Experts of a small language model.
Size: 14 layers, width 256, vocabulary 5533, 83.3M parameters.
Below are experts of layer 10 (counted from 0) of a mixture-of-experts language model. Rows are named router (the router's row for the expert), gate (a neuron's input weights, with its number), up (a neuron's input weights, with its number), down (a neuron's output weights, with its number) and show model dimensions 128-191. Each number is 128 + 32 x the weight over its row's rms, rounded and kept within 0 to 255. Numbers have three digits each.
After each expert's rows: "comes before" lists some tokens at least twice as common just after its tokens as in all text; "gets" lists some tokens that make up at least twice as much of what it gets as of all text. This comes from a sample of Wikipedia text that the model never trained on. Tokens count by the router's weight.

# expert 44
router:116093085098148076161120094071082169088100144127127119088118171148131154064091110153077097071106123157091123095196107071126145177148074148106148094134112051060110079090138099117145129156123132
gate0:138053147152133075181147180088104149156098175117153106135164117107117153118138125121126098131088185102090166165143119163101141154187161114122141148131146063092125118078142105163093127078159163
up0:073154084175153090112109063132082062137093103169117180122096103140175128116152072136176107163161149118103143128128102173100172022142150114166076100104094199090144109170164084144103122154127130
down0:107154168162141190161130147105137141151158082200190148130131142162083095095149044119102144138201114147122063132093109077127112062104139063078142169128101139132115142097168098108141135124090166
comes before: " 0", " ", " 1", " 2", " 3", " 4"
gets: " |", ";", ")", " =", " /", "%;"

# expert 36
router:099110135101144060188105105107076095091096138154118099092093146152100164104122126110106121117147104136118100106166147123129156147171097148098113090180123094080078104051169085114192108150144125
gate3:171116090118158108118154091073116083140118145098125132175149128120129057141151099129115060124207091137114133122085153197131126170090041045079151157114163111135134153111145098169133116138094143
up3:200190107081131098146119107022090124142136121164101100106135126142095098123139103145121122090157041084139157123161104112139121149115088102085169144107173141137136136099178096123096125107129155
down3:160126137075114134137149114136163073142149143131116211138142133147150087163134106059147137161140123126167076166132073120136171087083111098108156067146140165090117155167127135127078109149183118
comes before: " the", " his", " 1", " a", " ", " 0"
gets: " of", " the", " for", " to", " with", " de"

# expert 5
router:157028128113142150134105121100061144073089153159115081114123141161098178102107123181129098071099097139092133097213100124152184140191096206094043109156136090117131123111116087091120181154158119
gate3:167103139136103127135110115165074132102155103146144124181110142127096125187138139145106154121074144069107162136108159169141233123162131156138094148164097092097094163107176169130071123172176149
up3:155207137109122132151130145126138120111101134158116118164089121137147116103134127173152113111110124098162114104147125106078092093138106108140145095075113082119146158157158123094144078115064115
down3:165186136151141139199124139182079125106154097119131128147139146119153113121198121104132107114152123142153120082097175168089104144101142098154075204183140156170139156122088122157142147109133157
comes before: ",", "th", "–", ".", " century", "5"
gets: " 19", " 18", "th", " 17", " 3", " 10"

# expert 35
router:146114094083163109185135116118122135095113135160080078100102166152092171120067123149141087107083094187133074055133112084150178195175106152091138092173162100109134115099116100105171126133115123
gate0:132117115078088100134165145144040195095158117131129089175079087140124118148088157129135084079148136123146086172143121105124184130172102158107173106172176095153174131140117173157149139141103122
up0:199112134083106151111149101169089116130106111124119129085098164126181141043181120136073165127080119077113097134119099129150110162090123118111112127116084088105143128137197095108179165068104144
down0:115150144090180109156111207141163152104151176101168106132139133087183055184023123126163112045080196141130110136117154145152116105177118137135129085190181066207117084144166152125105109133118124
comes before: "\n", ".", " The", " He", " In", "S"
gets: ".", " and", ").", "S", " &", ".\""

# expert 24
router:090096061082139124146125076065115143140112128111113092090091131140052123122100148113069083108106117138115114100173082092198139128127111156093078092169119141106134133102122081101133158143128150
gate0:136094187135125153106101164051123147123083129166122149099163112140136162160188138139099205114134128080134131104091184119119098136126069216110154165139139123110168137133121158113102176081136095
up0:114100151128074115136125105148164124133070146126147176137157109073121177106135063101114136122125037152132132063168086123127188202080075095179126190121139116167124169137111099222114135111135064
down0:104101127120133097150142096099097103154189118084179131122153165097110062186088100128085134133104160111133142137129049162110138185134122091067079112125166167175085107144104163115158124166088192
comes before: "-", " \"", " a", "=", " List", " M"
gets: "-", "\n", "|", " as", "=", ","

# expert 0
router:112114125081143052165079096139095085093094189156115116071116153148097167079086137162053076087098107153087125137147035098125134172129081178098085102156114124073091142123148098100140193174159097
gate0:124159144124120167115069085120110103117165072135194117102154140119172143167148120177078084104062055120122137137073104097107188107148184132077115128169134152160121194123084136143108129105140159
up0:133102127097148106140154165115135172122097210101136066123098099176136187082121191064172174127197152183130113126191149143121090153098077138196170124102125179150124109115176131168109144204103082
down0:125185132174121126194118124088121155124122103056138167138120165184167139117144098129075173098118098126200093200087118127149116113134161115122183115117148163139139125117086085125105187127091126
comes before: "\n", "|", "==", "The", "===", "-"
gets: "\n", "===", "==", " ==", " ===", "===="

# expert 12
router:100106067085121114144129089081077102104114137158126105128121161152085167118104140153110122115120126171072109123162103083117110166174108148118058109178142143103103080135140121137154148120181115
gate0:139132104087146111195137092138119097100123128154098127103136149171128165064165081198122086118087168133191120128126127076106117123122129139158149100119150128089072047157135095174109205100112135
up0:124156143151128128174159136152143124134153128103106145091161166131128126054186076184103086114143093135184140065153106099101139070102104105136153117085188099097095111113125108166122149114165155
down0:107126037091130134101158093141112111085127159134069144184167128164172124058083124180100113067069125168149136148083123128116121146108193169122129150123130149101112102129177157124121127113127117
comes before: " the", " a", " his", " years", " for", " her"
gets: " for", " to", " with", " For", " where", " of"

# expert 10
router:133102164126178108154050114105115119103101164146107067100092145118110141124088118131080088107048106165095086081171114089114166141129118187097127123145149111117092105096132108119131183150155106
gate0:117109107095126127106103137102122137134116121108078132144105094144176137170137100133130116142096165098117106089141089179148099147122163174067201112154083122086116171092205171136123133150120109
up0:120074193139153136113170148120077122105104171129159117116106136110119159114147142087151144071131127184167127203170129144141109085101115117103049120168125137146134134120108103114129176085190135
down0:136128172126184089169100091140161098134150151130099156147158100133125106100203073075103166103109030105125126160194139094133160109068143142081143133103155126128181116127112179157146094103182118
comes before: " was", " a", " is", " also", " has", " an"
gets: " was", " is", " He", " and", " he", ","

# expert 6
router:130107112130148093168084084084077091066151139134094087095101141154134203101109146154127107083098072165067104102138121086113173170147095140102088093169138127118108115114130067090183147146158107
gate0:122149083135154088121094097097140120153182134146231123149194147107210146119114124180167134135067172125138079100175162116157121148162115154115139152193140170114170069117134083059163138112128177
up0:125104165135122137155128118136097136134097172151151158118094113044133186095140097183082148094110093052145135126125086125118032103097128110153157151153059123160153111096087127103161137104141118
down0:142094114086096184115156096121056053168135122090115144141100127130127200114206135096095122094086126174089144149161130083141115156156155110131129089150158128143121112038121175132143087106130233
comes before: "|", " be", " to", " have", " not", " been"
gets: " to", "\n", "|", " would", " can", " not"

# expert 11
router:128088126081158104161079096124126094128103155140098091101110133132058169094085150131069129106075078155111106054157072069137189135150123123091128059157191123076120062118147126083158147150174143
gate0:152122149065126108138120106128148152158051211159114114133173180192088189165119125154114186207121106094143090106124181095141082146170139129124128147175186111087124129146113163104102149094134165
up0:175109113098093154094128141104136148112050113106030117121124108114130131196098136169170176118108116159154136158192179119135125103234201141118157115121144108072107109128140138138160100072132176
down0:135129099148135151151111205118149148157074160061212109093057146095117129132129134065127104150120050127166142114068166137140060157095119116127070079110135071153094121154172175081133089123121098
comes before: " the", " October", " September", " November", " June", " January"
gets: " on", " On", "On", " in", " October", " September"

# expert 3
router:104045125112150097156100102111078080108116121147111084105102162140108136110108160112070090102097114172083095102114047090128156198172096136111104093202133124092137080081125121071130184157141135
gate0:128166157093152211198154146146171121105131149134132163076066126082064113121103173074093132112132116166132131096070170094114168180141160176109164146108119155127092102178155151102111094146137150
up0:069140063094171169116140101107124113071142181130204160117126158110145082130157131125168191091161150145124087121076146152083082192156090144109039115145135121173142100144108162180091103112089139
down0:095117104143082101067100118139131140146147099131167140138141066098188080112110125091062123132134138123185139088166110097196152147121157203137079110152050116148175132135132146128081183135108146
comes before: ":", "\n", "-", " of", " Born", " information"
gets: "\n", "-", " ", ":", " Born", " information"

# expert 9
router:137073118118173122147099123076077106092085215154105101085138125175128112102092158192118103077116097131080144116192086073135129157185075185101084131144111111095071108106146094103099172110140145
gate3:139120122210151121109075160117084107081104134082142177134141088165134171165141106159092147141095124142168110108140111089144124104089174201107154167163151172139095116073118123129065111155165137
up3:131086129199160150144110124114082088079094128076175150057115099151079209170132117087106126087100118060132083147152076109108054061090129146087130160120077156108102158085128163132134139146137164
down3:133114156109082178100173146115206159108145136104174111131143110091045133145106090198121168091133183125132094145103055082109115125122147157149138178117135153151132159112100140189177151082134191
comes before: ".", "–", "′", ",", ")", "9"
gets: "3", "5", "1", "6", "7", "9"

# expert 45
router:140099107105126115139069136099074112093084134109092112121096190195134172088089097128084123084102144150075110110206085114148163183154059091081109042144118079087076117140144134101142155141211122
gate0:140094104142178110099147100144121123153114198059140186098109121114105100095090125114117079128122145144121108127110124141177148159147101069178096189116120135143109068056102081102046147081112090
up0:158146081111175152134116161119124121152114184108178135067143048120175138067082140137166110135122124127087122149186150138125068120134065107172166148144092116110129084084145140091132144106128083
down0:153182155147085184168159156109124154112104118107117141071137099115157046084102162113122086134157125120196133116113136097156079140118132123181135159156112183154096121136150145101116176126063186
comes before: " the", " a", " his", " A", " 18", " B"
gets: " in", " In", " at", " the", "In", "|"

# expert 33
router:137128106122182123157056135098088111112115160120088081090088132139124152076107125168137102116096102147128140105168071098140135190105125159157052084185124129099105118110150087107195201116152131
gate3:060145130075110127131095125144197134092163137117087074127160138171142124159107127175110094097124172209142141132148079159044064138151137096159122078138092203105127159109167078093172116156149109
up3:152114174124180086122188147165104148101142105087148172173108158148095126087201087074114123131082119114155131091095148142146144134150135129143108155143153137124145140107117135137137152096137145
down3:137176153196096177126158064099125110125163066141024145149152090132058122105104116092109104099159088106129089140121129069137184155167137157131087094098136116122149158139198154182145097174095172
comes before: "\n", " and", " ", " including", " —;", " but"
gets: " and", ",", " |", ";", " or", ");"

# expert 19
router:138087087074153151145110123077092115102099152133123113119087141181129147091087127152110111086108093175080126113194076105133160191190110151099086116139104109077129075107175108094147163155152136
gate0:067172095129083146133126136180152146122181142107125118145144134114127153125255136134090188134083108136111159111140123122145153106125106131141196070090126142109123093213093115164142162119143088
up0:119109095114136116122123168124112166148173070112097136149096176165142165118209111157091119162143132112130151109170098038124113108138085169098186057107093161139135083166098137175184101099075080
down0:178124114122183149071130152036159057153154134121116152134157142128129100132134152064130126094126199103122171131136124155092146145119180125122158157135100154094111099096102107110033092122107144
comes before: "\n", ".", ",", ")", " by", " to"
gets: " |", ")", " ", " 2011", " 2016", " 2021"

# expert 41
router:143066082109156108166095109076131086155109130146107094150101162151114102103147150157057096092083114156098151120156109094144156192142082098117109112155143086093098063067108091116182137135194144
gate0:100136131108180089117115120076153130103090173082152130127111112119119181103143114143105203069107116173096116134117121139089211164061129111136175088159149163185129134116125097136145112130106127
up0:106087122098131116161139122140140137095113135104151102111181133108175124107198140086146102117175098127132098096120114085148153207112179143067077143127155143162138058139082136142128077132097110
down0:146149163139086141112148051114082115146130135153123116131118054103093185065121147053086094105144128114144104129127137162108163096159093141149107076131124129107155155183157158129125161116076158
comes before: " the", " a", " to", " in", " that", " on"
gets: "ed", "ing", " with", " served", " played", "ated"

# expert 2
router:117103100099169143158088116074108147096114129140080056114080129181123147068108132146101116127139109135118093152166091110166122138130054141106135133194142106085110123149128092078150157161115153
gate3:096152095167141137134132115176123115127073082180160046063138176125098147139181121108145108149147194163158119103099115116168148147123120095107130099159133137149108143129132145157178124132116185
up3:157125095095099161137123101074144143156104153089121144130111110141108138126066132206074159114123099100088120147107185163116163108132125166140166131114115142118136136126064099150111153078141111
down3:116150071110137113157110106160146117079131105157187088098184192120142132149152081049137115090116148209132168136135057093215164132145175166126110152113113089126166154123134210156220143106132079
comes before: "-", "|", "\n", ":", " •", " Website"
gets: "\n", "-", "|", " •", " Total", " Succeeded"

# expert 27
router:156136065072169133131119149112110083109106130110093117098092161140108132119118126132137065090143095131066071112164099127143155163190116168113119078193153093053126129096142104137120128148136158
gate3:122168097141079166115138126115107150116111101095109125160152181123103131117125076107188146137124205124142148131140131131137060101099164174139118156173088128092110090129032142147101166096108141
up3:081142165128176124135158118114185093136179138135140104125090116129098143146206206123074115167145062149118132176092150131169149157108073118161095167076145117178170133144142114128163141171104112
down3:124109172093089097133120090163145140157145103069111177130129111132114171067135041124140145134076170139074204119174154076121145137120115110110141136166125122185148116176168169142125080094146172
comes before: " |", "|", "=", " Team", " Title", "|---|---|---|---"
gets: "\n", " |", "|", " and", " Team", " Title"